From a checkpoint of a small mixture-of-experts model trained on Wikipedia: 45.4M parameters.
Below are experts of layer 4 (counted from 0) of a mixture-of-experts language model. Rows are named router (the router's row for the expert), gate (a neuron's input weights, with its number), up (a neuron's input weights, with its number) and show model dimensions 0-63. Each number is 128 + 32 x the weight over its row's rms, rounded and kept within 0 to 255. Numbers have three digits each.
After each expert's rows: "mostly gets" lists some tokens that are sent to it at least half of the time. This comes from a sample of Wikipedia text that the model never trained on.

# expert 71
router:147172177123093093124088152169116104041093058175096101090144139073168116138151139120156131144096126130102082150128105149106108142132114102078126187177164177084097153112137105167089163143138143
gate0:132125128102120108135102099131154138119170132138127125200135162145138103106124141177182105138177125130126206091128173124144103177170138125132126153110118108080117130127203124078095122127144074
up0:151078117071137125129127132124119139144079109135130167118080144106125148129133154112142149150135130181119080088027095182172126130118167132094128174133167136132132129106126111155117094121121134
gate1:133163130137127131114127186125138137124096084128168132130142111193127127145121169152120018127112102145104135102222096138188116127102072153115136114130109123118129108126048137167129135162124137
up1:093119134137182095070132139163140101129132197190128122102130152185169123077057079142147158173113127065076139094109148046061166117171132148141161082113124086127134133156150127116101092147136134
gate2:156105129120043122097154137177131150133108146122061100108123162127149167208138093121087129186139119130093133132143133130105186163118086160134166171064110131117125131182145139185125182109089107
up2:125080075127148145149193152122134083141121137130091140121078132104099138119112094128080131148145112128140097142128112157099130087168119134166122115119124172128116143142176128116117182183070064
gate3:122117085088120124144097096108170153078183053113104075127146138161144079127148085084174122130092144167120133174119192108184149099127117083115095118090159031167116099129123164127115121131106143
up3:204115102129184149141131126144120214114124132145135181095114247161132114140112130184105133174128139130119136118194131130140067070138135142146129163127085139164125120097128144138125242126086174
gate4:127132090132124129111134131127070130129115155143141113090124210069076057179119072115124144106128088132109120118106140128127124115129127143111147132126136156155168092115169159130118129125118075
up4:186065133148133121128083144127137161149133149131160138128116123112174128076112156129131140141101126116087118092112126130148157100098125120114120180149133135131128092174122097136136133019121114
gate5:170182114120129089147126135102117131067190061134111146135121072075105122129085137183190173141121184123092127114117103128125126147128116142130118110210195116121165141177105126132151119121140080
up5:118134122141130087114137132149102049125156058137120142145129145073160124167122093148151153107147102104142147129111122126114157112155107065129123135127135151171152120127151118123126134149096126
gate6:130101176067127089110145128178033112126121162139173129129143170116143140088163098161098139075102144135143142123130130138108183089165134095127094170126111128169124224130120121193095128129132095
up6:185125109140093111116148117075113113167170124144128067064132125179143126136129122105123108076127146118120086194128055166147100106141118120146139094150132112130075162155129173133111044135182128
mostly gets: " Swing", " tree", "ead", "Some", " Case", " ring"

# expert 90
router:222180135120124124116091156140127139047152131150114130141119137137163097079127132069133123168164118176092081199111077080126106181132134160140127161156182168091104146093184114167143148139115156
gate0:131125136130113142135117127094066100125119121068125138125128136101119131125129101117132103116124143096105123153157054082147131190150156146101130064109033133049131130142147095099146192154110125
up0:167120125157100132141113126154135124103173138108202118155120057128165133143131087138140121132117090140127125127085167141121157128133125126001134118131110045117150118157084130138127120155101074
gate1:205114136127130161111128174140121125121146146139122129005119174059131106115086126114130128121148133132099127169140132136131116214130138125124151126009158103127158129124128172127103129060135184
up1:081150118104163124129124070110022105132141134179183190106145118110096106145147183141102081128150129149131115113129139142135133072126130116099148145153114181148058126124038118128097129133120158
gate2:157122164140121142126013158133125135124139132154119103195108086120125067140099096126237119087177124170115154075118117132117135129140160135129194166184117168112206153149049193127124122155135136
up2:117099128100110096171226100107107065160101121142117132129124132173117144085126159079169013078150141124127139129138152111103137121120116126102124121132117138142126146049163082143090209127058104
gate3:156108113118109148148088159174100128073124122131128120124108081124172123130156094129200127110120129145135113059133119101187206120117157136128110190133147122116119178081135130190210140111132120
up3:179150129131118075118176129081126105129114114136125136136125128134145154149096145144129154155138071132129130145062113033106083175126104208200106145192120049063098123129110115179100125128159127
gate4:120161139147166231130103175115211083142128036102107179052182143123104112153158126113130129078117087126068155101133137131107132130128129231139130136160093122131101114078142128202155154152115085
up4:163137148164163065101117133187100116128104131067062195123189154084112027128160113104129100123120140125128133100090096149083114212143127123197140134128120131113182118212133191136181167129200119
gate5:127136110143196028158101137160154126136114172121116144100109120111097084114127138127133058127134128145123182155129115118143152127075133070138129119072137112152138138100202226151074126109141122
up5:166132070059075134144134139091100132083110138113198111134123155130127121141117112131107138115099156130140107121161125127106147157093139091117205156118145087129106149130104146105193107231095129
gate6:166117109121115121127127147166208135062098154132141134057090149153144147113124143139083133086105135067171134188133088082144118157097184100107132137133170160129066102132124126048149120128153156
up6:134137148135180134121150078129129084081100102206137101204129156131209115127042128128167129125183134135132140097140094056126093120121112113079079111134120133119129119131126116115129152116138116
mostly gets: " Stadium", " Records", " Racing", " Rovers", " Productions", " Corporation"

# expert 81
router:155138145093135147091060164105062091100146120132096103134156140165145170090123198075135131131156120156087069150113083118105079138109127162106150129144212130076109141127135104132125137191133103
gate0:071157135109107127078128117082131137137108128126134114127124129145156127028123128144016129131169099075107181085121121095129168128083168130132131095140126111120125135115090069119120164132097181
up0:176121141173122147099112087150160125083128148159112134125114135109118128131134126095101140137113141125098131120140150155113124073067152234114109114185091131130110129154189149127126115132222142
gate1:107128150140144117110119114153228113060127118166158135079162144085129135167161123117167133130127109109071112045152114126128146120125124138145105113126138143112118158135119087124102129122133113
up1:118100143133125122115149127136124198051125130190191187126050112104123064171119107145183128106126085185181082118136147166197144125168168127118176152143112146127146151190104099170224124127177158
gate2:244137108120184118077132126129158129116092119116162112147111126146097201143069130109173110155219123165111130094129168108172150138068128097132142139130128176182058076145203161129099088130146102
up2:124096161119123139099114130123151136136134122106191214111192131128122160127159144114158084091124137129092128134163142121092071098107136171050093137128128112132124192163124119135156190188136108
gate3:126113136200140138152136127073131130186159134129124140155177216101121180124126096113140123048122146150128088151131164176071130127107133130130132136153126139175118072114132123125099174164115136
up3:132128105129151129115163123147113107087160156162056128123124104099139192165135059107134135121099172111103037000129122107121108134122053121128081159112127124091126164107132122156151103140128173
gate4:137121136175177122155117156125084117169068147136106021136138099149129148131127138110124133134120090120114141147137141065152097175165143128179130133128127129127175157111085128160127153135140142
up4:175156127107127115049209130129175196165193135177098132132126137130121138128181128107142129131121132106131139168066150117066149102128121007126113129140129091138128136142119139182127077133169133
gate5:144116103129130149124149112115043121133125140126116125152192122253188110178174146130127132111167111114097017110117129116123182136138122099096131064151097140152143093173098153142175143144101083
up5:152092120117134127128114212136089120138149125110099154126065125127140151129084036138137133173128213127131080120131174161188130130118139123110103147137158171130139125169103145126076128163120198
gate6:098166129103167105124125152052169162140125103166105126120135105125142121105064207132109141132163161131125104128125101120114128133092156128096028139123114076131115080132115117120158096132093100
up6:148128109128168124104092194155081000096116068114096086139080140127127157128128059134127116125130149112116122115131127132138162125178196116108124086126121137132139131126126109154208162135161135
mostly gets: " Committee", " Institute", " Council", " School", " Association", " Museum"

# expert 94
router:181149135106146157114066144162093171116115107161108086150063118110194103083228120093108136145147089160112103200082117049103119144190169151148151135187190145070122152117136132137149151111096081
gate0:130150170127144095159202132071125124102145149133107074124128130129136120140104128160129161132130121119096221126128164126054090060212185128126131121148065214135143188128092100078087045118148109
up0:104128151132109129156124170149121148091099150137112129112066139131116129131077147131149137148060128129144116167117126134103170116106126211121118120101134142151120125158160131108173164134122080
gate1:125131120066128084173125123133120108186125125110073119130201127122079119139148082156148117109157189184094126093102139130149107132098138173080061117116145064184125126158136126123146103137133016
up1:134117111146158133081106120136135150166104144128171183151063218078110082137119205137173150168129144128124097129137130068139035155128114110117099145119108031121123133081155145161127136090126119
gate2:119084102126117131093088133140107144128079116129159209115117074102130149143113119094103140139125125149128141182127135120128126118195084105133225092191131125136114153086176127112126180114126152
up2:126136099125138174093102153131183140122129127171153129106074094196068138126127167109105132157157126153091075069117122082080116138139127104146128109179094154107082132116165140132128117186096106
gate3:156088101119147205132104010118093120079142120104132143123099130144156055141109143115132120122121152200086131142107126132140050132129129143120110133187124128118140191094133128141129133210113121
up3:126091190139155114149117128139120161099060121075150175131139107105159086138189125141127197150181128140151149119142131133159111136143182058126129130117137114112142170082125059025109147145132138
gate4:134083120113112063122164120124190051066108133164098193128110111127130116121129089093157129137138167117118144128174134133134137123117136168092122142095160117124128123138077154062138140136145139
up4:138067124070137110141179140129154000213110117113139149123149142145121084201117179149128125131126129091092122127115113058120202087135128129128100118130134153134117144146104172237121125141127118
gate5:134201157134094255119125175135170130142133141123115116119118133128136129076121112092129122121033131125146136115086134167157105206131121038133079118102124063136114071164145118100160126165105100
up5:145110129128183129128091152122175122142118173124129138091073133105122090179128113135100135109063132125173156117128103140123106120087134085128123131099207107153123094156122126128104099149154149
gate6:103133065117121118086119155137096131125152175148130144185099136139130134121149135132119134129140128144126147150111132133097125172224109117118135102081121157114123070111099131132171158117134127
up6:105081161105195149115131135117127127127114163157110074145130137131127196125134139109105099146132108138136106119135129117076108082082132132125114123231136128119137164100176134124137125128126125
mostly gets: " Animalia", "born", " |", " ISBN", "\n     "

# expert 120
router:150215147151143053152112120127110097047089056161105092084075152091151115085134148094164106137152088157135079127087139057115124115185124132096143124121190161101106115087166075159129113126141077
gate0:131110127129070129119068178129191188102126101120139168126039131131117128170127096074145100130128181128126082125101123158147124113140127134124127116111132011135092126143132142122117129137164112
up0:155134108195131176178124129139126129118156136124126125121074186139124130161071117128125132058134079228112140175132124117073106205117176096187090141090134128104126128114128128131199148073116118
gate1:157129126180126107084105125168115117131097119184160129118147119174147097153119151152151107156151108153143134126135205130147215113174118206118098127131102166123102129111137141104153091179125095
up1:118091128106174130163135130122144135110159114145105075107107132133123080130139134146089156077223168137131082058126114134154141123138096097147071111149139117146014152137122127140121124127081136
gate2:128126139144124131132124124105134120095124053078091142159128176138170090164212168145118142135104127096150125082096116127130159128112120149148112085125143105107090090119173128146155114116125130
up2:096073090127143117101133135100132122129098126179087070129132108128068146127202192154130152137103128131128148106130140127128093058119131125136121125109121091138087137172152129125118226040162131
gate3:085149127136125144131115101135109129101127097140121141131169145130128125127064145129079126112112138119116131142153228107123137152128067148163127126129053076159128161142132129131096090128118060
up3:138117144132149132161090129129156168123202068128108116126096010058240126240108136116106071176142127117160105119105192097119110173142193125120106122157147105091126137131180163133143117118128133
gate4:127155127171129149140121131130113091125104127079149195116198100126130143114129125136129102127130136122139145146124121138111130104181102052175167037165139117047206120128164208116106101193116105
up4:106110107114036113139135050148074125107127073142060134121152122150167129112098106129146133148111154186155143155134126128099149053138204155113096138208132098136128130115138090109114163136127150
gate5:097158152106117128192127168078201066139152095064089136092120091168121122124129154141166121097124118064095076141135143134135244154189153145153150114116113128156102172141124136057145127071135069
up5:196155097043148120125136126131124147199187131115130141081171182158160134128229116148102167112148140096104203063120111126094121147144159154169121080081076153131136161122120104130085119108146136
gate6:115111102128133136220100156125236141150115124128089128085139127124123117113137199168118125133144148114058111178125125127124125147128116126135167127117134136162135147118123131196166149096126129
up6:116096111101177126130072128115133127122153134122137133103128127132129134074119229077126079133142132129130126131153083129129148147130121139134118144130165126135135128107127139127134145107158114
mostly gets: " David", " Daniel", " Michael", " Brad", " Chris", " Mike"

# expert 37
router:179112153155133126179084151119081150100121091172108090141109125077174180060219143119105132170112082143123093203115122092109102125110158097062140176175150113100107129167190153148130175147114131
gate0:144115145143127123132105133062094132128126131134126113145175137130144128129127162198128097165120103106153131131129109126145126114112129212130112207122147097218131133175132126116092144123119109
up0:125124114141124078129081166097124120124127142118131130157189168086165130127120132125142121242111133099208108139126137149096147054183137139145082151120132104122133131113138178097163142128147155
gate1:141069126108056104053104138158098131120123114182128121119115156128142158126125133166121128151140129105080193104054082108081111160128156128166146073163119129067193154101136092071083212111100128
up1:074144147134068099160206255146159108096088126136139151130056127159128145125112146107129115182132125118127184110158122134128062186109112121127148146139101123204125092076128141121118151130134135
gate2:182127130144105121176121104176130117125138130164156105148140110148111118137079038149090152180134119168118125158095133120154171133124108152130119144114131151244110032062118122154105147117101184
up2:171121128122143129124125129145167117069126079094110134149138128141102135130108041130165127090123127146182129146117157120144129222124118130135115145130132167158128070070137106125132140091152041
gate3:129112123146076100117143133200148117126133114159088176128143158080169120114113143135110117146151172127132122134198125084158149107129151106132152190097163102149128124106173094142090152065121128
up3:106134106147122124103073144210108120198128133182129128096149200115121145127101134097120098091117152176130090150121176124114081130127119180074139146167132119155135087146134131109153211127094142
gate4:149145129124080114105089136124123126121121138127131131174119101120150128208146160121209132145119124151129156208118119134075207074102177118110170137128193119153133132120108171174089155126246133
up4:108163070143110099150135119151120129128102145128131108122126130070129170140102112103127124126119093120144146136132129169128092122131170128158114111144119146148147128039129126139131164128128114
gate5:096126146186113129161127134131132117136144132165117122126130074165094114188114131137126112156110139122173126132114181218119145068133128125147156112135163082085144081217114166100151129136117129
up5:095138115100134191125082147128134105166145141128107077127091092122098136150128143116071130165055127084122111118131177149127127052084135078111125107158094129158137153111145100096140102127119199
gate6:129133119137152138160142128118138127130146160151129127159110208158134113113115120133077115125141121141094108160183128178137127135114160136118106114134124128042129128203194011139054138140097153
up6:149117135171065135127114142167161158126142123131128055084093089104121111131129129126131151143088143223151132093139146128145136134185148179126131158133130133146161103115126179184132129181148128
mostly gets: " |", " JPL", " −", " ISBN"

# expert 114
router:126146183093141137085093118104111151030116150164062153127145088110166110091189106100129119133187082156138100144083125115082119188162082166156124116171153122077072150129118087163116143158100085
gate0:125128126142136130133113136111098139138155161151130121082122127126105160124124128051114234132178140148112112140099134112130124242118128152223213162140128123131065100195090068136072146107132129
up0:154140142134187079134255131164148165122149139097131107130128129118137128141123139164125116172125095164123132131126108101130103120161037132131115148130216133131161097113105127099135127144151123
gate1:091143132115116120122113101109076143130116120117126136135130125094131184188176117119126113136181099130076067130169133027204122017106152177131121131134111097099116131096111174128190122145088138
up1:122154209166102132107113167111215127136128137155142162123120188160127119073042136108191128145103113128138136130147170121128039130168151080114150126106170074153149169098133172117129114163132128
gate2:060159195202157079174084125092208129146089121091125128152148134103111146135208092167116136128159183137151115121124134164133136119096101128138115120123024166142142168129131102126132138193131245
up2:155139094132143148138083193140121132135098094093133175092134136034143150129172049129127128130122139130135099126177130123140194146063115159153143131106128047135083082118126127122117139157121132
gate3:149139188093160123065128148119143120107195085145148106118117145181126129156118071126123153215210162139129133129193127085120146143162122121061180105147121143161162134144110090110141138170106102
up3:139137127134080113122133146124070090039128134027126134127124125115121131161130036140108159196128085141122129075138125116184134116113110139074129144114129165128005125127090131114129141109107133
gate4:157123131255090127142147119093083121086143108128117125143127127119140129133142131131101113096119130129125129075124112128128150128119090137135113195141127138119120085142129183102140150129130128
up4:160122167094175197132073141131070144128077122103106128084145079193153140133140153166127141148133146067149099211134145140140130117128198161067161155130151188112141116036123084078128125076121170
gate5:144154048130000105093111073071117106123095137122076017166103138156189139185127181129127090104165121105147163133130180123081150153156127194136126129124091082101116136130111129120122128104094154
up5:179132123127206150116131123119143132123120142121112144134078130113181129121119182101128104163126127167105082139161075129128161134114127115124117075094185192108060141095106125170146120102099122
gate6:103128134131111129099027120107129127061134163126061137153128067142110120163191146122125062255122083112128148129145126146142112151121167078167061250149130140127118139126120190150077074128126154
up6:190121176118098117108131075129091128118115192123159136146128134098045116126132075143051129147121131132131111143117182108077192161109091129171137136062162085154117214142129156084127140119110116
mostly gets: "'", " look", " adj", "’", " attempt", " overs"

# expert 18
router:158149160104103111126063172131103122089127061172115116105064152110132153091158157091162098084175096143096103127128116124137114141163139164087156136160152179107082133095190134152080191109149110
gate0:075118050134059166107122150100117111142143107095089064131107085158134154079140117148140110139159065129122135117077122127139073071148128230157114106104148117128132164070146133131097165122126128
up0:129188093089131046118134197096099115004143120095103090159168091191119160125109129161130140127101149126123101125137107065128114123129183215069078098100184123129139154095109074139156129124108130
gate1:117101135135124175132116152114099190092197059142123140107090091123065105120094111109100180148114146171109089126134106129179103125098102117085120088107197147128133161123100134127125131155076130
up1:176109141148111106123074142097141124129159118123108086132085087093063092131142137128223161136123143146106104134132164128152105128126098131128075117118080167153153126126123190088133110071121065
gate2:129122101130098095113079117107143166103148126142143132093122140102126126122135046081124096112191142128133143105059112124137143159116123093106118134145119146130185124036191116131121138110122128
up2:139126087145115128121124116137150051124060144157124067129118123089081095120133088114162104077127137128136005132113134112137128180087124137097124100100131136155126113143120143124204080108099130
gate3:154121119117177154129141140101127128127149104097150125227127162118117119081118123128107167128202144119153121129158069082136128175101132131034131128111161111151103129136155151098061155110114118
up3:120098138074098119160160112200194141128122130125108138122130137093127092116121163233130148109133106119146173123104130117182096144100165118121103177081124127093127120125113192108088114133125127
gate4:136068138173124152132084092125128128159119154139113142104073128126129082120114078141149076127131131129145135126122129115155131126118145135160176127132129133118111166213123095167128199033127122
up4:124152147120130206080084116186129169127128100127135084133105124171194129102120134133040113129177106108085122138113193192108129151096162114133125134115124099135144106091159193203149131128153114
gate5:190174097166129149153141119127183122123129108120125082137127077128145093154068092130118137175144153126226158150177114149132131186176169138155066160117114053153079133101134142140150116098075146
up5:138121139134064041146087179035165125127138092107132115146137124133137117147140132161114124122134192142134228126103146144100142148063116129142117116135137163135135195075117123121102119076075063
gate6:123130086128178122176149094087100118119104177191166117177129117092122133110128176135001147113121127093141154103132135103115128158131136121133078124135100094096182080112119129121128160128115126
up6:202129102097146143128073159073170052125120110208121107156138134128154160111093129103074124121108129137102115166198064131132126191152101100127143120109074130149225094109125129094159225142128037
mostly gets: " Love", " Night", " Your", " Down", " Way", " Kill"

# expert 29
router:126149203079127103070106124114113137107112065129114158078126116131155164035135117126111138124139110156107118207075131099107106148170111118151148133143190079119105128116137122136071182118077110
gate0:128157169134092170191111136122123066071133160222097134124094058115134189129129158126053108132130183164094124158089123180152128101173110120151111115104148086128154063127083170169120129135120150
up0:162127109129148110131127178151158135191078148111131142153100127101138115224114128087173117117122098130164160129127120122132106060146158138141129134174124150122153107058128166114113125138131060
gate1:175085133165026128115112129141151140043125118103103126143134125117090157136112118124102135140129113090121135127081120228129121105159119196174134113135193120128214152091123114115127255136107122
up1:147111128247111124116129136135123117122125120108086147092134128115089040125103128102137175143141148131126142129146117125137130138147089115140130127129103120097160138108112167153154162128118141
gate2:102220125130126132128109098098124171087119114155091136150138090139072145096132137077105135193107094116136132112119149150141170150149118106128127157174131132132156162152109136163058139122138165
up2:127122124109171119137181031105147203111158129127107161142130104106126160165131172073156137123107091197107167156112101123135118131125133099072159126090128179123156135070119124122078128152136122
gate3:143133148118105128132137130135151141130059130100134115109120120156128202130121093148128147128134181153099148128148154084171131142206139128153118082120157136109104134120157200131136129126096129
up3:153127110127130130192140147121091196134060125115126127074145162132099139124128133130117130055127157130136177132135170184127141128143134041122116155102119108155131120156123163125142191151167174
gate4:153111125125081184126123175141101125094052137127101118054127128124103145128130137132132135128076112134129193086034182095129088140037113123120150179114125138159252174125097190123130174109154092
up4:130131120084153078180076124120153110139165125123131180116123161112095141157051133154121089255158120163141142187137200125132253143120127136126178134128147127145132117066144133163113134115069126
gate5:133132089148095170124133134135123146131071125122136128141165175139088154129040120137140134072135166159120120101126113094113092096117081061145132125129120149123064175157112139117115164121146086
up5:142129109102132130176124027099165136160133134056096095159130133126125132174149088114091154077117100126153123108121127070143097154089128119124110084114165135150159132130134117102124141184138185
gate6:157131125130137124097134133126071112131065076128139142103098167125111154212133162109059184131098132139209122125126124161116136127125073161133123219125144165126137117104119117134129096089129094
up6:125094103113144113122153091215127131126121130066133123158097122164144178061103091140115114067127085062127055046108153102114112145125124142128132178128129247111127103177127142101131125112183105
mostly gets: " Candidate", "Scientific", " Binomial", " chronology", "Senior", "Rec"

# expert 77
router:129161152113111092087098135110114153055065160141111109110122182087154110056153148089129112084154126142129141181064074154079145193129168141162147177095161113111120111125124082145117205146127122
gate0:123127161136152125133091123159144142077139143124129171111194123164135161159124121141137114068150110126116143167057128121130210102090099137133133118148128162143136142180161128123144101119107051
up0:115112168155125126158141145135160094055164086205128130193124106134063159129129148131170169101123055132130157076129074145101116122131157085138106166081127142099127145114081083128075089127072123
gate1:113124124130153057108122053128116130136105139108164161129106156126132051157131220096174158161129156131087254167156139147142146135123124134127124153114125121179119182124130128085069103072125091
up1:108123124142138243159080110086186147105117138160156135110095148132151178118163220093105118063068123085136097129133118127125132112127139122140130122130082128159067112115167137155134112100102232
gate2:137164057103111123175100070136126163124111125150134149124128125114099068149076147169126134209156175132216170149133123083089108142089102134089093134121120116140125147106145126143180158129133124
up2:114169074056128117183135129154083089140181123157127132168090159144131169126113120112190203124117131059173119137128139099125140162169120134132110112101131141123089134132105111163131123146069128
gate3:132123126129128175076046115107122128141118159140154123132112126145159155124084071126133152131128089123193150139123142179103130210140127103154127163083129076162121152128119125126166127163087123
up3:079130191085107119135142133133146135077120102139150107185163106133127150255119123054179133117131132133128143091091129053108126102127138128126062133123125124073134122161126110131110134175202160
gate4:046127128112127129097125098103163160098137108199122130092139167099115162105127129116066131121141132128118147138122113127122185140099255136109175110092156126107091098155129142168146126128124155
up4:169123121123156132134056172132120082134114134136132178134116034094137125098127050165128127173127172130163120127105166128164154129123109183131101132127124129111113140094133119127159116112130075
gate5:103095174146148079137090127125121132151127065135127134095132133129130104032135029157128101198133087128148171101122123131129069154000140129129118161103143128140151095149172113130070105105107083
up5:121132172134129129176124127120110130137184143131157127158131126127163144133135104110101120169169197137139140126145131155153126104095131106135130158132127122108128147141129165114162159165079151
gate6:129129141127060139126121122096132139092130123142132130176130159041105116115061132115132104122119151158168131131130120102124133159137166124139137137129117080100136127102135136130118160098064151
up6:140124096166027126162161140131045149128044119158127129074141130089119144118131125127133149134144149138096168124127126126109130127107127158119202129082115125117163140201130146139143128107119128
mostly gets: " %", " Pld", " Goals", " Pts", " Notes", " Result"

# expert 27
router:149161173134121097111136095168095128085100070124100119121104120078168114131158176117169153117113101119071098144130128113093123132137195145129167182184218119061135114118149123135111209173145084
gate0:168141133152151131188125148117094089140117085071141071149094097108107159143195086062075110201138125125082111168145119131122134136118138127120082136159110155116123112115147127191171162138154146
up0:134129123092108126160082142100091133123122132072066050105109112116119034132098135214134186166127111136139094128100129109123109135160147132097141133146110169241142122134080107107128136118146129
gate1:127135128089131144130148123129095141105229131153128024199104089155191119140145153127042129097166110124049114126037131169128152116138124119134089202127134124108149106102151107094071186102111130
up1:143148101047131134133105088122099106117200116210074137199079146131006134124195121138126114127139153151134131125160132127154095115056103180138064121113130147091094129130213147115122128131170099
gate2:127153209151090121129157153123135098130138147143138131133057133121124129117123130130139168145113133120103107132015146111115169127140131117090122062136163132124147143119122073194118105112128133
up2:129152111137130129159148110092124216128142094170132189134119142100076165097093072097137049126074135104109120082144064120143094142099087122077128126119151112101106132139158073118102127124114146
gate3:108127050065128113131122128151099101137131152116119142123054143117123185068150111125142110104098077140132081140108134133137122112128080125136110183089132171131153043129196139158138133158123033
up3:096156160143109099128130169075127124111122142133187133134113134094160128079124203162109104166222133126089137111107132149161000111179122137153113146125126141134153193128129077138116090111168132
gate4:128126128128136074162151130152049173141171125133155127127116216128149109203128137137182143124105129110112127128151058157132119118165127145157120055127131136197097128144139149115093127129135128
up4:137133121143119056116154145125064120155133137124085124134111076113142132185150126121114081122128144085138153128041092127084188236140139088141119149132088108128132123204107127133116124096111095
gate5:107157112136125152119158135133093130122110137160117147110079165089140131142192113131053130147128056173182041127129130098123184138125134156121123126126124050149115185204140157133139156172122143
up5:144121153158145130128137165143132074130138157072124185138101113054134073126135135139062135182136104126128055128086128117084070171111089124117125035133136127130130114155146108103096205131111115
gate6:221106124111126033115130132080143116182091153111128092128068126141122106109139122102116194105111090120125123075146123065130143130091110226067179118131098194135126151104130113136139153123119150
up6:157116101115113126123132184124138098079092116139139152125137088055147176114131163125168075121052107065103112121133163088179113148174160128129173128094122193126131044147150203120129132109140128
mostly gets: " First", "irc", "ock", "elt", "xt", "Cast"

# expert 125
router:182139182084166114086104130108096096098046051158079081116075132098210095128100141124150160122132101151111123132130089121132126186185119157144135150169150137114078110093124077205140190119094116
gate0:070098129106129139135128138208029111111088129147107151105149122145140143144120120121190128087118154130110147127117175111126067170144125132241114123123135163023118132106128129118134101116141122
up0:108132129112163143105163126065126140125092103125096128130085141133111199122097137151132126096121049102084098227147089102103127125167140159166104124117131087187127138116141144099128135120183138
gate1:098105116129102028070094136131177130135109062147098112119124117081094134166116093133201135163103058090130142073129125119158113146177157166176155119139136133129113132177133078104108172124111202
up1:038177093197126172125138095118135117183127121143159128122157130131108121122159131077137129129083129197113035126143164142121197124123105129127119149140124122127119132134127172124020122129059096
gate2:103150115150123163132057125119127131127092088121109124128146099195030120184140122174119124136182144131158148079041137152130112118129143154127161129148136173135137118128123125156163117182087129
up2:082093169041110126150151160179129124119149151137130098125076149136076137119125148122156042144110209110134130078083109152093127131153086129133128130107121115117101170154128097133156108129190086
gate3:122135125129116129128122163151125083144151136135154124077141104137171138097071249193134129132187129156142101152135110128160128151123128115132115206129097189104086093064129048141132121093128217
up3:127116171156176116135120137175146120130127121138133255131132171130126130141184046135181103121121153135163137105144192125133130138130132162088156125171056138113083158099140156125147061132180126
gate4:129113120130156042210123131133088125131110134023117129149188131126116178112103113118135192149118121085136141096170102126129129117145129090123114214136045120134135129092044144133118179144121143
up4:123176108119157128096149126099106131148124117206165128222098141134188160140121056100200134121148132111131124164128132166137127134115139144118135136160136158112152129116102146125172169121128152
gate5:108088134114101124129125186128172099095026150132114125096107121128136129155111144100133177120121120176103149130091122145123141152157091107185138132098125111143136131147144127120124081147201145
up5:255169143126151138189117127153142122105130129098133129118129171107066097131129117162060107145140152128073138080199168159102128129115173111129128151125121120100128153107156129018170108117139124
gate6:134104141142126152122093132119097122158128141129141121061114131003113119150119130169079129054127132117149171125116132128160116131142209081148170129099136108038129170112129126111129167098130132
up6:145164111101160123134132131139137126101182129151150169199134116131171125116130114126103133118187064153135140129079178140112128164132160077153181134158130071091130124088145056098127097144137083
mostly gets: " www", " Loss", " Born", " Starring", " FW", " Synonyms"

# expert 127
router:193160147131138125141103132143133178130121087157150071126075094121173129087188111107112135133156079129083112174069130110103119195171153128133167168170157092068095119129173117166141215125077104
gate0:119123108224105196093113138110127105183127033085128070134161121109128173177123112132144104121132122165131131209096088111090123136128125106131180079141156105105150106099190162127135129153157180
up0:100149128139097177138126120135065055145128083169057117194051129159114128084164108111124128102142128097129222131130106196160133144115120115117184088128133117087113100106139073155086127174113151
gate1:120139138107130148121145155150122165144101231125154115123183225128173175083088135163126125129128102120108086103131168145141130094126182160190163086099137145130125138129203127109100171114082128
up1:232128142185128109148043154131128071135165134163136127132109128138145123139134074139129170140122085129119153161134137127129114120132026098143133120141084121133139087122096137172114104107122136
gate2:160126175157110145108086070183110128131115105130132079140121102102110124048098173124127120091173113126106082111126129121134116120134143168149165161132098179178105131089171106127059136100139064
up2:117127101116123084027179115144112206123128132148127153149106134113138110121159131124130119129126131120127157099135069124161103124156161143113127142121115142175140145047133139134075112154133115
gate3:109193138129075141128085147133128127129071154128123102139098043106123125147131128069148103136123022094114161117088145135101119163197133085131136127163160138255127151255149137182089128115112136
up3:141172109112127180127074095141152135089126129174133120128085096110131111179126216077061128133059122115104120164122135090122181137171157161119091129147136133220128130140127129137119058119132131
gate4:111127127133176129031132127118130179145118074125061116125104135151143108125115138145130128092132065106111103087127201089135150134115106137132054087178110125170125134112128128119091129140078155
up4:143096079126129098148109129158204110126117130118130172139158179126130091171139145135153134119078129129127208127134163228169104126147129164130132184133186096083121135078109115152128138121179133
gate5:103117144132078136141164155124137100000143138071145122117133117168114093147123187140132112133138115159112134159134132130083114120138136096134198123091068154142174150139160079140123160181124053
up5:132136107142132128140097130128171129081126144127225071107088154151133136067127248119120163111138084139135159104049213067227127166120094146142134150130128068154066128125143126100126103117127155
gate6:197188122124115080118096112127195134109119086101141181157127110120116181117130119175102116138121117120128131147167144099144110157161131132101108117131102044085002134113121164115153131131140144
up6:131108137127134132117110126173141133104141101125151129150123097116127166133118118130132146177083052123187100035097136131120158128134150102129100135138091140000105119125170075103064128148149187
mostly gets: " |", "\n ", "\n   ", " defeating", ";", " joined"